Weights of a small mixture-of-experts language model, trained from scratch on English Wikipedia.
Experts: 128 experts in each of 12 layers, 64 SwiGLU neurons an expert, 2 picks a token, a softmax router.
Below are experts of layer 6 (counted from 0) of a mixture-of-experts language model. Rows are named router (the router's row for the expert), down (a neuron's output weights, with its number) and show model dimensions 0-255. Each number is 50 + 15 x the weight over its row's rms, rounded and kept within 0 to 99.
Before each expert's rows: "comes before" lists some tokens at least twice as common just after its tokens as in all text. This comes from a sample of Wikipedia text that the model never trained on. Tokens count by the router's weight.

# expert 86
comes before: "of ", "in ", "by ", "for ", "and ", "on "
router:49 42 20 44 43 00 62 64 56 67 61 43 67 62 38 40 63 42 39 64 64 40 39 51 49 33 67 37 72 46 49 47 45 80 37 22 41 58 25 34 83 44 41 32 49 29 85 39 64 35 43 61 56 46 25 27 54 50 43 34 65 43 48 41 63 54 49 20 60 34 43 51 46 51 47 43 52 49 63 70 29 60 50 31 52 60 65 36 36 50 56 46 54 82 42 58 54 63 61 28 52 57 23 61 53 38 55 34 59 47 76 42 55 50 47 61 52 54 29 64 22 60 36 48 62 46 52 36 49 19 72 69 39 55 62 47 69 60 27 54 06 66 68 50 50 53 55 68 51 24 65 67 50 36 41 36 21 56 42 35 34 38 77 30 63 35 46 64 36 36 44 36 63 58 32 58 57 39 36 75 56 64 78 35 26 34 44 44 51 46 28 74 41 50 56 35 47 24 43 56 07 65 59 51 57 39 77 63 71 56 75 42 21 31 49 26 46 64 68 77 37 70 35 59 49 36 54 48 57 38 47 61 39 67 65 69 66 35 60 53 80 39 26 60 24 54 57 57 42 46 32 47 48 33 50 56
down0:38 29 46 83 26 30 60 42 24 62 65 32 55 83 36 55 35 33 87 60 64 42 55 50 31 74 55 66 51 50 34 52 69 53 37 71 33 48 28 30 56 39 63 51 44 63 34 57 54 58 47 51 57 41 48 42 81 22 46 38 23 36 37 33 73 53 39 21 49 26 52 73 55 68 46 69 58 33 31 44 32 54 45 39 76 68 39 57 54 45 53 56 72 48 66 13 47 37 68 26 49 42 35 49 43 46 34 59 42 48 53 27 12 49 30 61 18 44 61 60 51 76 55 66 61 30 53 36 50 58 47 54 43 42 55 45 63 47 71 38 36 64 69 13 63 55 34 26 25 81 67 58 38 23 54 62 32 65 42 42 61 52 50 64 42 64 77 60 49 42 48 69 25 74 37 13 78 48 61 58 47 55 49 58 76 69 51 45 41 37 62 73 42 48 51 33 40 58 30 40 45 45 76 46 33 44 73 52 51 85 54 79 34 67 14 50 47 43 27 52 46 58 53 40 60 45 54 70 45 43 40 40 75 55 59 52 32 49 57 58 43 46 65 33 57 47 37 62 48 34 58 46 50 57 63 61
down1:64 73 75 58 84 63 80 61 58 71 61 74 52 53 32 49 70 41 16 50 57 37 43 41 55 44 58 62 44 57 38 37 61 58 62 61 50 64 45 41 47 28 17 64 58 74 39 68 57 71 49 62 52 50 41 54 65 30 64 19 40 39 66 58 62 38 72 43 57 42 70 42 46 50 34 30 59 44 20 56 57 42 64 49 03 48 51 50 36 45 49 62 44 44 64 39 61 48 48 52 78 62 52 26 58 77 45 50 44 19 72 46 63 52 36 61 61 55 73 41 55 77 45 75 44 44 30 32 78 57 34 31 20 45 49 85 66 52 56 55 57 68 45 54 43 45 38 59 34 63 58 69 66 48 57 31 41 51 52 66 56 29 45 65 44 50 69 58 41 89 26 30 51 59 34 39 51 55 45 50 60 22 64 46 37 48 30 45 25 60 36 50 53 71 80 57 24 53 47 38 24 42 63 75 77 67 66 59 46 55 35 64 59 45 29 59 45 29 77 41 73 54 32 54 81 63 35 18 29 54 66 51 66 53 36 59 37 76 39 26 32 57 71 69 33 50 58 54 38 63 62 37 45 32 42 47
down2:58 60 38 73 77 50 74 61 52 47 33 71 17 47 46 51 50 23 44 55 42 85 54 70 36 64 48 57 61 78 41 35 60 47 33 26 65 63 68 53 52 41 65 29 24 54 40 53 49 34 46 74 57 61 54 56 33 48 35 69 37 61 38 28 73 39 53 20 48 44 28 43 51 39 47 07 56 24 19 38 59 49 33 46 38 37 37 56 33 52 33 61 49 71 21 51 46 36 20 44 44 66 59 56 38 53 27 31 49 65 30 36 59 64 38 52 60 54 44 46 61 31 45 38 57 67 47 45 50 67 51 51 57 52 35 44 72 55 61 18 54 54 50 45 35 48 39 38 42 43 68 32 71 50 58 84 49 41 40 34 42 50 58 57 29 45 61 54 43 34 31 25 49 62 66 45 20 27 58 71 39 58 46 37 33 59 61 81 51 40 79 38 36 23 28 41 54 34 39 46 52 54 67 25 26 23 63 62 94 23 39 52 43 33 66 69 80 49 44 49 56 36 48 52 28 30 41 56 44 60 40 38 27 44 51 41 32 45 21 46 71 28 36 49 34 39 57 42 56 18 53 58 63 66 49 74
down3:60 50 47 43 48 61 32 56 70 47 46 40 41 73 34 48 50 67 60 36 32 60 66 49 25 63 52 85 59 66 56 42 87 69 27 48 53 54 38 53 40 93 14 56 30 64 14 49 60 56 82 53 49 59 70 46 54 34 41 86 79 40 66 45 29 52 51 71 36 53 28 52 44 58 59 42 08 50 42 46 56 68 62 43 65 73 53 40 60 70 55 35 50 56 51 24 67 47 23 50 55 69 59 60 46 99 66 56 44 43 61 58 39 30 70 59 52 45 49 64 22 45 50 61 67 56 59 41 75 50 43 38 23 44 46 46 75 39 62 22 48 43 67 29 54 58 53 58 34 69 63 49 40 61 48 58 36 31 34 19 69 50 59 20 54 39 48 49 43 55 68 61 49 53 44 42 38 63 58 42 45 63 41 51 51 59 64 51 42 58 54 31 40 53 37 54 34 72 46 35 50 60 47 41 55 52 62 48 84 54 17 57 49 67 26 51 25 52 41 47 40 32 53 36 68 36 47 30 36 24 34 59 54 34 29 55 36 24 42 77 31 48 35 50 49 62 53 39 35 54 55 17 20 44 22 45
down4:50 49 66 61 55 71 61 70 34 56 54 75 40 27 50 52 62 66 75 67 40 47 24 37 27 31 51 48 56 93 46 50 48 52 50 49 59 60 42 45 39 23 50 47 64 54 54 55 82 38 61 27 55 58 45 43 39 24 31 53 71 66 56 47 50 67 55 65 59 57 71 08 62 48 69 23 37 48 54 59 62 48 40 65 67 52 59 36 46 56 54 46 39 50 45 25 68 46 43 37 80 48 61 31 13 62 61 73 37 80 60 34 53 39 61 38 57 28 49 43 48 75 57 90 50 71 63 48 49 44 55 59 47 19 54 60 76 34 51 72 50 37 36 43 36 29 38 53 46 33 52 34 39 55 37 31 38 61 42 53 30 67 73 48 36 67 50 53 56 47 40 43 74 52 30 56 50 47 44 55 76 27 61 15 07 57 47 46 72 71 22 49 56 37 69 54 54 38 59 49 23 36 59 58 61 46 78 45 68 48 73 49 31 37 38 43 52 57 41 55 25 28 30 58 59 59 57 61 25 27 79 37 48 31 55 54 56 39 56 51 64 67 53 53 26 49 33 32 59 52 32 27 58 29 51 91
down5:60 31 24 20 48 36 41 75 61 70 58 64 58 59 45 42 46 79 60 61 50 64 61 42 52 45 46 46 53 59 59 48 44 50 44 39 43 60 45 42 62 22 72 56 62 62 47 23 53 10 37 62 40 49 28 49 46 74 62 57 48 26 59 44 35 45 41 49 49 37 59 44 58 54 37 60 58 58 70 62 30 43 32 45 46 49 72 54 38 52 62 43 34 45 76 35 64 56 42 60 35 75 46 52 63 12 37 30 60 74 67 45 41 28 41 30 44 39 22 58 38 65 64 53 33 39 38 53 19 40 35 69 63 37 37 43 60 39 23 69 25 75 56 64 68 63 69 66 69 47 55 34 70 37 38 35 37 60 54 52 20 57 63 63 05 52 58 60 65 61 66 31 57 78 39 63 65 55 43 50 62 63 31 50 49 49 42 36 27 74 48 51 53 51 51 56 17 62 19 78 57 50 51 55 46 31 67 23 53 36 66 44 39 39 45 70 50 73 56 53 26 80 59 57 49 64 41 35 77 45 49 89 64 96 60 35 43 51 68 49 45 58 48 36 35 30 56 59 77 68 47 60 52 18 68 51
down6:27 74 24 33 62 74 35 29 54 83 40 49 58 17 29 39 54 86 48 47 57 67 44 47 27 71 47 66 55 41 82 64 50 59 49 55 75 56 71 77 60 54 50 81 66 78 68 52 42 56 37 36 39 56 63 59 59 80 45 39 40 50 51 56 38 59 30 47 49 68 45 65 26 33 55 88 41 93 43 59 36 25 72 34 36 46 47 44 73 64 44 53 62 52 60 38 52 64 72 50 55 52 29 54 60 39 50 53 81 50 32 53 42 46 68 59 73 69 16 36 57 37 30 71 41 51 23 63 53 53 63 47 23 68 71 52 43 38 53 62 38 70 46 59 28 67 67 54 65 75 29 24 63 57 49 09 31 51 37 64 51 50 79 41 57 45 49 47 64 55 61 36 31 54 49 50 45 55 29 59 59 48 70 51 37 48 64 45 38 76 62 50 49 47 50 54 41 58 79 42 75 50 52 59 43 61 29 69 55 50 49 57 62 41 35 69 28 54 51 62 42 62 36 72 43 65 51 49 28 66 77 43 80 72 58 35 47 44 34 51 55 72 54 61 65 37 45 66 41 45 44 48 66 55 68 21
down7:43 40 61 56 45 56 28 43 45 73 65 53 67 52 59 68 60 46 52 40 44 32 20 52 75 51 38 72 49 42 47 53 61 65 44 48 53 33 58 41 49 48 48 47 12 66 40 57 41 61 77 68 36 49 45 78 51 37 52 33 60 81 47 44 52 30 38 66 45 25 46 49 61 45 50 41 39 41 43 40 37 54 44 69 15 45 46 40 49 73 35 76 50 48 44 62 45 34 52 74 49 38 79 49 67 70 56 71 50 50 50 49 46 50 45 34 59 44 49 33 42 48 74 40 66 46 45 37 87 49 54 48 48 57 52 41 59 46 43 60 92 52 63 69 67 46 48 67 50 48 60 66 22 54 66 67 68 62 35 48 46 40 53 21 49 53 48 43 25 69 65 47 49 67 81 60 54 69 74 58 40 57 66 34 39 48 34 31 37 41 43 31 11 59 33 33 20 60 80 44 38 41 40 72 35 41 63 51 61 06 23 22 53 53 82 41 49 51 61 44 48 56 58 70 52 54 47 36 57 49 46 72 54 27 62 40 46 58 60 50 40 59 76 85 68 25 54 99 66 75 71 66 08 54 66 43

# expert 83
comes before: "the ", "of ", "a ", "to ", "and ", "for "
router:37 55 39 22 48 12 76 70 37 64 54 49 45 61 48 54 49 36 32 48 56 53 48 58 62 29 75 46 62 61 57 68 58 85 37 20 41 65 38 45 55 50 59 51 46 18 75 32 56 49 66 73 64 46 33 47 57 31 53 42 61 42 39 39 69 60 43 41 50 46 30 46 61 41 65 37 49 36 65 74 53 53 54 41 40 45 70 43 38 70 55 60 64 71 50 51 58 42 66 38 52 85 25 54 54 49 44 15 54 51 41 37 45 41 48 58 51 53 27 72 28 51 48 15 71 68 56 48 52 51 47 45 54 81 59 48 56 64 12 39 21 39 65 22 64 35 57 66 54 38 40 69 45 50 43 64 18 63 35 46 49 55 86 44 54 51 47 89 43 47 48 37 56 35 29 51 50 51 49 58 69 76 83 36 31 53 54 51 41 24 47 52 31 51 76 30 42 27 41 47 38 65 64 63 87 41 70 71 54 90 63 45 45 30 65 40 61 83 46 75 53 46 53 61 53 39 61 52 66 36 53 44 47 61 60 57 68 50 81 35 67 29 42 59 23 58 47 45 63 43 49 65 49 77 23 62
down0:58 58 59 71 36 55 48 36 45 54 64 32 76 69 33 40 53 34 65 54 77 58 53 63 14 51 84 38 79 30 53 63 34 61 55 73 58 42 31 64 62 46 32 32 23 57 47 70 42 41 73 15 26 47 57 41 54 23 60 30 30 58 62 59 50 33 58 24 27 53 63 58 72 50 32 41 55 64 59 72 60 55 44 51 55 60 61 58 36 69 86 72 22 19 47 37 42 46 67 47 55 60 50 59 38 26 38 27 55 72 31 60 33 74 62 75 54 60 47 33 26 47 59 49 86 43 53 49 43 34 61 85 60 41 22 38 48 68 56 53 36 51 51 55 54 49 42 16 50 59 80 48 41 37 48 38 35 59 68 56 41 39 35 52 38 45 32 35 55 47 50 48 60 43 69 65 69 15 39 53 53 52 49 53 53 67 24 40 67 50 49 66 71 55 53 33 62 47 72 69 45 53 29 38 45 75 60 40 65 36 71 58 56 68 37 53 60 43 73 58 36 90 47 38 44 47 43 43 79 60 44 45 25 29 36 55 30 35 68 30 48 64 36 47 49 56 50 71 46 46 78 52 41 67 65 35
down1:42 36 35 37 59 39 52 57 38 23 50 49 23 46 48 50 58 56 48 84 54 45 50 25 20 49 34 44 33 61 73 35 75 51 65 38 38 55 75 29 68 61 57 90 24 60 59 40 64 70 55 40 58 46 49 64 56 42 53 53 49 59 18 33 46 53 55 57 64 28 48 16 86 78 52 51 27 59 57 32 46 22 58 34 58 42 60 43 39 50 54 42 36 31 42 54 65 59 60 35 28 68 28 47 56 86 58 77 40 26 54 66 45 32 16 29 59 32 59 52 27 54 53 51 22 51 44 57 42 44 41 76 30 55 36 61 47 69 49 62 55 64 31 41 50 45 27 66 41 37 53 62 73 36 62 32 52 41 51 45 84 33 49 60 52 38 43 73 60 54 43 48 13 40 42 39 61 52 29 59 80 34 38 45 46 19 43 37 25 64 59 42 40 60 52 75 46 55 53 42 57 47 63 48 55 64 44 38 52 78 26 68 61 23 29 52 70 42 49 43 33 56 41 77 55 54 46 48 61 73 74 35 57 58 39 33 32 52 38 42 37 78 62 56 55 41 51 37 37 32 49 39 27 34 60 93
down2:42 20 47 63 47 32 52 53 52 49 58 40 37 78 30 33 28 66 53 29 65 36 53 72 59 45 65 62 41 52 26 54 49 74 27 49 33 43 29 47 37 45 48 39 65 57 47 47 45 24 28 56 44 36 26 35 51 17 55 75 57 57 60 52 43 48 48 38 51 94 12 61 47 58 44 65 56 35 29 47 53 45 41 59 70 58 71 58 71 42 85 50 43 32 32 60 57 37 41 55 51 47 71 34 53 71 52 26 62 62 46 28 51 33 26 52 69 86 56 48 43 28 88 40 60 21 65 35 48 57 72 40 59 43 25 46 47 72 34 20 24 56 38 54 46 63 65 48 61 48 65 56 40 32 46 78 54 59 53 59 68 49 49 50 70 56 47 29 68 36 57 36 64 74 35 66 71 32 55 45 53 48 68 59 56 41 66 39 53 46 81 71 47 39 45 61 41 46 56 85 56 58 28 88 59 53 35 34 38 38 61 52 47 55 29 38 54 42 28 34 57 73 40 62 45 71 46 71 70 21 54 54 37 64 60 68 66 54 73 42 50 34 14 42 68 65 28 72 74 56 50 32 49 55 44 50
down3:70 30 45 63 24 33 59 54 72 51 70 40 45 82 32 40 36 00 40 48 51 41 52 74 52 52 60 43 54 45 00 46 54 38 32 53 33 39 23 60 46 42 38 37 26 49 69 67 47 57 56 46 41 42 51 36 43 35 47 41 50 47 78 51 61 36 38 61 75 47 47 64 45 29 52 55 72 28 58 58 62 66 82 73 50 60 63 71 53 55 70 58 40 37 61 29 26 53 63 52 53 47 54 69 54 49 41 48 64 48 50 28 54 59 34 61 60 57 40 31 40 32 51 38 68 48 61 03 61 24 59 50 59 50 50 35 51 29 63 32 32 72 82 56 34 69 63 44 70 56 53 62 05 62 54 71 60 60 63 51 24 47 47 39 51 30 31 71 73 49 42 45 79 65 48 38 33 44 33 47 32 48 44 53 59 58 47 40 45 41 53 57 51 63 59 46 71 22 28 62 67 42 67 57 53 65 41 54 59 23 71 18 46 43 71 38 66 42 66 53 47 28 37 33 73 37 55 68 62 41 40 50 60 54 46 51 58 44 62 37 46 48 49 51 57 71 37 51 66 55 69 46 50 75 64 39
down4:44 40 65 53 77 59 82 24 32 46 31 45 58 63 26 45 47 44 53 29 42 37 48 21 65 62 36 06 47 46 39 47 34 46 34 27 75 60 52 59 43 61 75 62 45 76 42 47 15 44 36 69 44 57 65 65 35 76 58 32 66 33 57 48 34 65 48 68 46 62 62 48 48 27 56 31 20 57 35 44 27 49 56 62 45 35 29 63 37 57 35 56 72 51 62 87 57 42 41 61 27 72 56 44 48 31 48 30 55 46 48 25 33 50 52 29 40 51 54 64 63 64 56 51 52 67 73 50 65 36 45 40 83 38 65 75 42 36 64 50 60 48 22 52 34 37 74 29 80 53 41 53 59 71 52 56 51 50 57 36 42 58 47 46 55 83 53 19 61 64 38 74 62 57 69 50 60 36 36 19 39 50 62 53 36 29 29 49 70 75 42 57 64 26 68 38 66 57 34 52 76 46 68 33 32 59 52 66 33 54 53 38 57 77 74 40 66 53 36 41 53 38 39 30 35 70 45 65 56 23 56 67 69 55 47 49 28 63 33 32 57 63 38 66 59 42 75 64 69 54 36 66 67 45 75 55
down5:27 49 57 61 78 74 67 39 58 66 47 50 50 21 29 66 53 67 56 32 28 47 30 43 88 44 57 68 67 41 77 79 57 63 52 33 55 37 58 34 35 73 39 68 52 54 58 66 25 72 44 67 53 25 73 80 52 48 76 51 59 43 39 41 70 54 61 63 42 50 41 15 33 51 87 89 49 31 35 48 59 32 63 33 63 38 54 39 66 34 46 71 48 52 59 34 66 32 51 47 43 44 52 78 67 60 68 75 28 32 47 41 49 62 41 37 52 49 46 50 34 64 67 32 67 57 16 70 67 54 56 51 64 52 49 85 99 53 35 57 53 53 39 37 39 30 50 36 67 40 52 44 60 54 64 42 63 39 59 55 78 33 69 56 50 60 44 49 43 62 61 14 53 73 52 48 34 37 47 59 58 63 47 73 20 24 58 40 41 72 56 72 59 63 63 42 59 59 53 46 53 35 54 64 46 55 40 72 33 43 48 68 62 26 59 26 48 38 43 47 78 51 37 63 46 61 55 61 39 66 62 50 41 58 66 71 53 51 56 54 60 53 63 66 53 21 34 58 74 42 39 53 22 45 70 63
down6:69 64 46 48 32 36 49 33 41 36 53 78 18 56 45 27 53 37 40 63 30 59 54 60 70 65 71 24 53 53 51 45 40 39 61 33 48 77 19 52 63 44 60 46 45 77 75 45 52 49 52 63 33 36 58 46 54 47 72 80 46 44 36 15 61 53 52 55 57 25 81 34 66 51 50 09 54 37 41 31 60 54 86 63 31 73 32 81 52 66 26 55 45 73 47 39 41 54 45 64 56 57 61 68 58 28 35 56 29 63 50 53 54 49 45 23 49 40 64 55 67 49 52 60 53 53 63 44 22 62 66 50 47 60 29 62 40 50 41 70 81 45 47 65 51 54 60 48 41 34 49 58 62 42 32 40 51 12 39 55 41 63 48 46 28 20 56 50 36 50 47 66 63 33 64 37 58 66 66 60 53 70 37 37 31 35 46 41 57 54 27 60 48 25 64 69 45 58 49 30 46 86 36 37 76 33 44 37 62 25 54 32 52 50 76 24 41 44 64 58 78 36 53 24 70 52 43 73 65 50 78 67 69 45 53 73 37 62 36 26 75 57 57 39 47 38 68 24 50 61 79 71 61 48 56 46
down7:59 52 63 59 62 45 64 40 73 56 71 27 30 52 50 41 46 86 60 28 82 41 38 42 40 58 47 12 57 32 74 58 71 44 46 64 54 41 69 48 50 49 59 43 62 75 56 37 35 59 37 52 53 49 74 39 49 56 45 70 45 38 48 39 29 53 31 51 50 33 55 32 58 74 60 74 30 36 58 40 53 50 55 65 57 48 67 43 48 40 64 64 31 43 41 59 54 68 53 37 47 62 55 63 43 49 67 58 47 64 41 41 33 66 18 28 37 41 68 87 46 53 41 49 63 33 50 79 42 70 57 35 55 45 14 45 51 36 46 40 61 52 34 41 55 44 59 30 16 51 69 45 74 60 74 26 60 48 40 82 74 51 43 54 12 20 59 61 38 75 33 36 16 58 65 53 52 83 55 54 55 34 81 46 34 53 47 42 63 70 70 45 62 59 32 49 20 50 46 14 46 32 62 59 59 29 46 51 45 51 26 48 60 39 17 42 70 69 59 50 51 71 79 59 45 70 64 56 46 13 68 64 46 39 30 63 45 44 43 38 42 31 69 68 34 59 32 40 33 60 45 71 58 45 67 54

# expert 125
comes before: "\n\n", "\n", "5 ", "00", "0 ", "7 "
router:61 55 49 50 33 28 65 64 38 58 77 42 51 71 46 43 52 35 37 67 52 53 69 54 87 57 49 44 58 31 22 73 24 43 26 63 46 51 33 09 41 57 27 41 47 40 63 49 58 28 55 49 63 54 49 50 26 34 46 38 50 52 28 54 73 26 43 39 67 38 29 78 59 59 65 47 42 33 40 59 45 68 62 60 37 77 58 44 83 66 36 60 54 47 44 45 52 49 57 62 50 53 44 75 61 83 57 56 69 49 64 50 28 38 44 67 46 74 51 54 51 40 39 28 70 50 52 20 73 40 57 69 51 63 62 75 74 56 49 94 23 46 80 44 53 37 50 34 60 50 73 63 15 68 34 69 43 48 54 49 59 38 67 35 63 58 40 81 37 46 38 47 56 47 58 70 34 36 36 61 59 54 63 24 22 49 30 66 46 45 47 70 37 27 65 37 24 67 74 26 25 43 59 72 41 42 59 62 61 59 58 53 38 34 57 42 69 64 56 63 37 58 25 41 58 44 65 75 66 46 49 35 30 58 74 58 90 42 51 64 70 42 46 58 41 77 47 30 37 63 47 55 45 68 39 48
down0:61 57 66 60 60 40 62 59 45 58 54 48 64 41 62 28 60 14 34 55 57 61 52 45 47 28 57 33 59 20 63 55 45 67 45 57 43 41 58 50 34 49 18 24 45 54 40 48 44 46 69 63 59 46 24 57 50 26 83 48 44 67 34 54 64 45 51 24 48 46 15 50 34 60 47 38 43 57 79 63 41 60 60 58 51 57 59 48 62 49 21 41 01 60 58 30 61 47 39 62 50 73 55 39 49 74 78 75 52 64 45 27 39 80 44 28 63 69 47 45 24 64 50 47 46 74 43 28 43 62 57 84 50 46 32 77 71 44 37 66 12 11 45 37 37 45 49 33 66 45 69 50 35 60 70 51 46 66 41 44 45 31 61 31 58 72 30 79 69 57 40 73 60 49 58 50 55 45 70 42 65 54 48 43 35 51 67 42 37 24 46 63 33 42 41 41 43 43 44 42 17 66 44 45 76 35 39 53 30 54 41 60 43 74 58 48 70 67 45 49 60 55 42 32 57 35 73 54 74 36 40 13 52 34 51 66 23 73 47 66 42 47 35 36 53 71 55 55 32 18 44 63 40 52 56 72
down1:73 35 63 41 69 52 50 40 45 42 95 69 43 52 68 72 54 44 05 74 45 60 50 56 52 50 35 49 64 38 30 54 61 47 29 72 17 76 42 36 43 76 51 76 52 59 54 76 54 53 56 73 38 41 52 39 45 32 67 71 61 41 44 47 34 49 81 51 36 28 47 63 73 55 41 45 76 66 38 44 51 60 52 38 48 72 73 43 59 54 49 37 48 53 60 52 62 22 52 53 05 43 54 40 57 31 34 46 59 36 87 77 44 77 39 44 59 54 63 47 33 31 52 39 51 28 62 73 55 26 58 71 54 53 70 30 38 33 63 55 46 54 47 85 58 24 30 64 48 37 52 39 57 36 58 60 42 34 20 34 81 57 61 46 39 58 30 53 62 48 31 41 72 58 44 69 54 38 61 70 35 43 38 38 57 44 23 47 40 67 31 58 53 36 54 24 60 42 47 87 48 62 43 37 29 58 61 54 40 22 62 35 50 41 61 49 57 49 47 28 59 58 19 49 34 45 66 63 38 43 61 65 59 42 21 57 69 55 75 68 61 37 49 88 41 49 46 51 53 62 42 52 32 49 38 75
down2:60 36 42 24 48 38 84 29 36 00 59 27 63 53 31 44 52 55 48 48 81 36 68 61 54 49 56 47 51 56 09 53 36 40 45 51 56 28 25 62 11 37 34 25 46 34 62 31 50 54 34 79 56 48 67 41 37 71 35 51 79 53 44 52 56 55 66 55 62 68 40 63 61 30 59 56 51 48 27 56 44 55 60 41 53 31 52 47 23 46 63 54 49 51 66 87 24 43 77 47 31 64 45 55 76 53 58 24 69 65 38 44 41 57 51 36 82 50 24 43 67 34 50 27 48 35 66 18 47 40 72 49 47 64 65 51 75 33 46 30 00 51 50 37 49 71 43 51 51 67 44 53 40 57 23 38 40 46 83 71 38 68 51 50 58 56 48 55 68 72 15 50 60 53 60 57 43 25 35 27 44 57 63 46 50 50 35 63 67 37 68 43 12 41 40 19 59 55 51 50 44 44 36 44 65 33 66 30 40 60 31 35 73 47 50 55 44 45 58 43 52 54 46 30 43 41 36 69 57 48 52 32 64 64 46 62 65 53 34 39 41 53 64 52 64 55 41 57 34 66 54 51 58 60 73 57
down3:71 65 25 54 41 47 33 81 36 46 28 31 65 30 16 95 43 37 47 23 47 55 47 39 49 60 88 52 29 28 44 39 56 53 60 40 37 64 41 48 69 34 43 63 41 17 54 54 62 49 52 41 50 46 58 48 13 46 62 60 45 56 65 69 38 48 44 37 29 56 50 41 65 77 62 38 64 37 37 38 36 48 87 63 59 58 53 30 44 48 49 28 61 47 79 59 46 41 58 29 45 69 63 52 52 59 36 58 39 42 52 61 59 53 44 33 44 61 47 73 56 26 47 35 47 33 53 39 48 75 74 49 46 65 45 46 15 28 75 41 84 70 26 39 59 71 41 37 57 61 42 42 53 52 74 42 51 39 33 30 25 69 77 79 56 63 42 55 30 67 47 58 44 59 56 52 57 51 52 44 47 38 52 49 48 44 33 22 51 43 75 68 45 55 43 32 48 14 62 76 70 51 48 43 48 45 68 18 50 72 58 46 74 56 59 73 51 39 68 53 78 37 68 42 55 22 38 60 60 69 49 55 62 52 40 57 45 68 69 72 22 32 75 31 63 69 50 40 25 34 55 49 58 44 29 61
down4:58 45 42 42 59 49 52 74 64 12 27 63 47 60 52 54 60 61 49 92 40 62 19 44 39 36 76 52 44 65 74 40 51 53 49 23 55 48 64 33 38 41 63 51 42 52 67 49 80 46 35 41 62 57 61 50 34 36 74 48 48 59 46 61 56 69 54 59 34 37 37 43 63 62 45 34 47 50 48 52 48 42 53 51 13 51 55 58 50 45 41 78 57 79 33 38 07 67 43 41 30 42 46 49 54 80 57 65 24 56 46 51 44 49 26 39 66 51 37 53 69 60 42 69 21 35 74 58 40 71 53 69 63 65 49 49 26 66 47 50 68 55 41 67 65 80 56 58 62 53 50 58 38 42 54 36 20 84 23 57 84 25 66 49 65 60 39 47 75 72 56 56 27 50 31 57 47 61 47 51 57 73 58 77 49 54 59 43 31 55 90 76 69 19 28 53 52 43 56 70 52 54 25 37 64 45 71 60 77 81 58 26 49 37 56 74 51 29 57 64 21 84 37 41 61 45 36 65 49 45 48 53 64 55 43 60 56 46 58 42 56 54 74 50 60 30 55 63 56 46 30 37 29 47 49 70
down5:55 37 47 61 52 22 60 45 80 73 45 57 72 76 66 27 42 68 44 42 75 31 59 45 65 53 48 60 74 36 41 53 44 53 16 65 50 38 77 43 55 37 61 44 10 34 67 81 63 37 28 63 51 47 50 49 82 61 71 43 66 67 64 56 44 53 80 47 45 45 76 49 42 47 52 51 51 53 52 43 46 39 41 55 54 87 72 43 72 55 61 55 47 49 56 32 24 45 21 71 30 45 55 55 63 30 71 83 50 55 52 81 47 46 69 11 48 65 77 43 43 48 72 58 48 52 32 46 50 56 58 38 50 59 45 47 58 41 44 37 51 75 70 55 39 74 79 43 49 27 30 53 15 49 66 56 44 57 55 60 33 44 57 45 62 58 31 55 46 51 56 80 43 64 40 54 48 85 43 14 61 46 36 55 52 40 42 78 63 50 35 34 59 34 38 57 48 63 15 58 37 59 52 50 28 49 67 68 69 38 42 47 51 42 66 56 30 56 71 40 45 39 63 76 49 30 72 42 49 69 32 54 08 25 72 70 39 37 45 61 35 39 53 46 34 35 53 66 52 37 31 41 37 43 45 67
down6:28 44 34 32 71 47 50 40 34 71 40 32 44 52 38 45 37 46 45 49 67 58 34 74 55 54 50 49 42 46 81 61 36 65 61 56 48 39 76 74 63 58 49 41 25 46 26 28 68 68 64 67 55 46 22 53 36 69 69 29 72 39 54 43 68 35 47 64 43 57 32 41 74 44 62 80 32 49 46 58 47 46 64 58 51 54 49 49 19 22 36 56 45 40 59 64 73 31 45 37 50 41 44 79 75 85 43 15 66 14 34 50 75 41 63 38 71 59 75 43 57 45 39 51 62 57 36 50 64 55 47 56 50 26 19 35 59 43 52 63 43 44 50 44 56 43 69 40 60 45 53 40 45 38 37 43 41 66 44 69 62 51 75 55 49 50 31 57 28 48 44 51 56 55 62 62 48 46 48 41 67 56 63 62 22 54 30 30 31 70 84 75 24 65 27 39 71 66 41 55 43 57 33 67 70 34 63 48 43 88 63 52 45 48 49 49 51 17 33 43 40 35 77 79 36 48 54 71 35 41 56 83 55 64 66 59 64 20 77 56 57 55 62 74 63 55 64 31 69 56 38 63 69 77 54 67
down7:50 41 53 78 42 60 52 57 31 63 49 48 54 25 42 49 41 89 43 52 68 55 26 61 68 81 35 71 38 48 54 57 41 34 84 61 69 10 40 38 44 54 55 84 52 63 45 71 53 33 47 51 42 62 60 47 38 23 60 71 45 55 48 62 82 44 25 37 71 59 55 36 55 51 36 53 57 53 41 50 53 62 51 47 52 50 37 31 47 18 62 92 56 33 64 54 50 40 57 50 80 44 33 50 58 51 61 82 31 49 44 51 54 54 71 70 57 40 77 78 55 51 43 64 35 53 44 25 52 39 69 43 34 51 51 54 57 57 49 70 52 74 34 55 35 19 50 42 70 59 51 52 70 46 72 47 52 40 69 51 26 77 53 48 64 71 34 21 44 16 57 47 44 49 38 39 12 32 58 51 20 38 49 49 72 50 54 71 75 55 41 48 62 45 55 72 14 63 55 32 36 68 51 29 69 42 37 64 71 25 30 48 38 65 42 43 75 53 59 34 37 27 55 66 16 40 37 44 49 59 55 44 47 54 55 39 37 61 57 34 40 48 60 42 43 71 40 33 63 68 26 70 28 55 25 49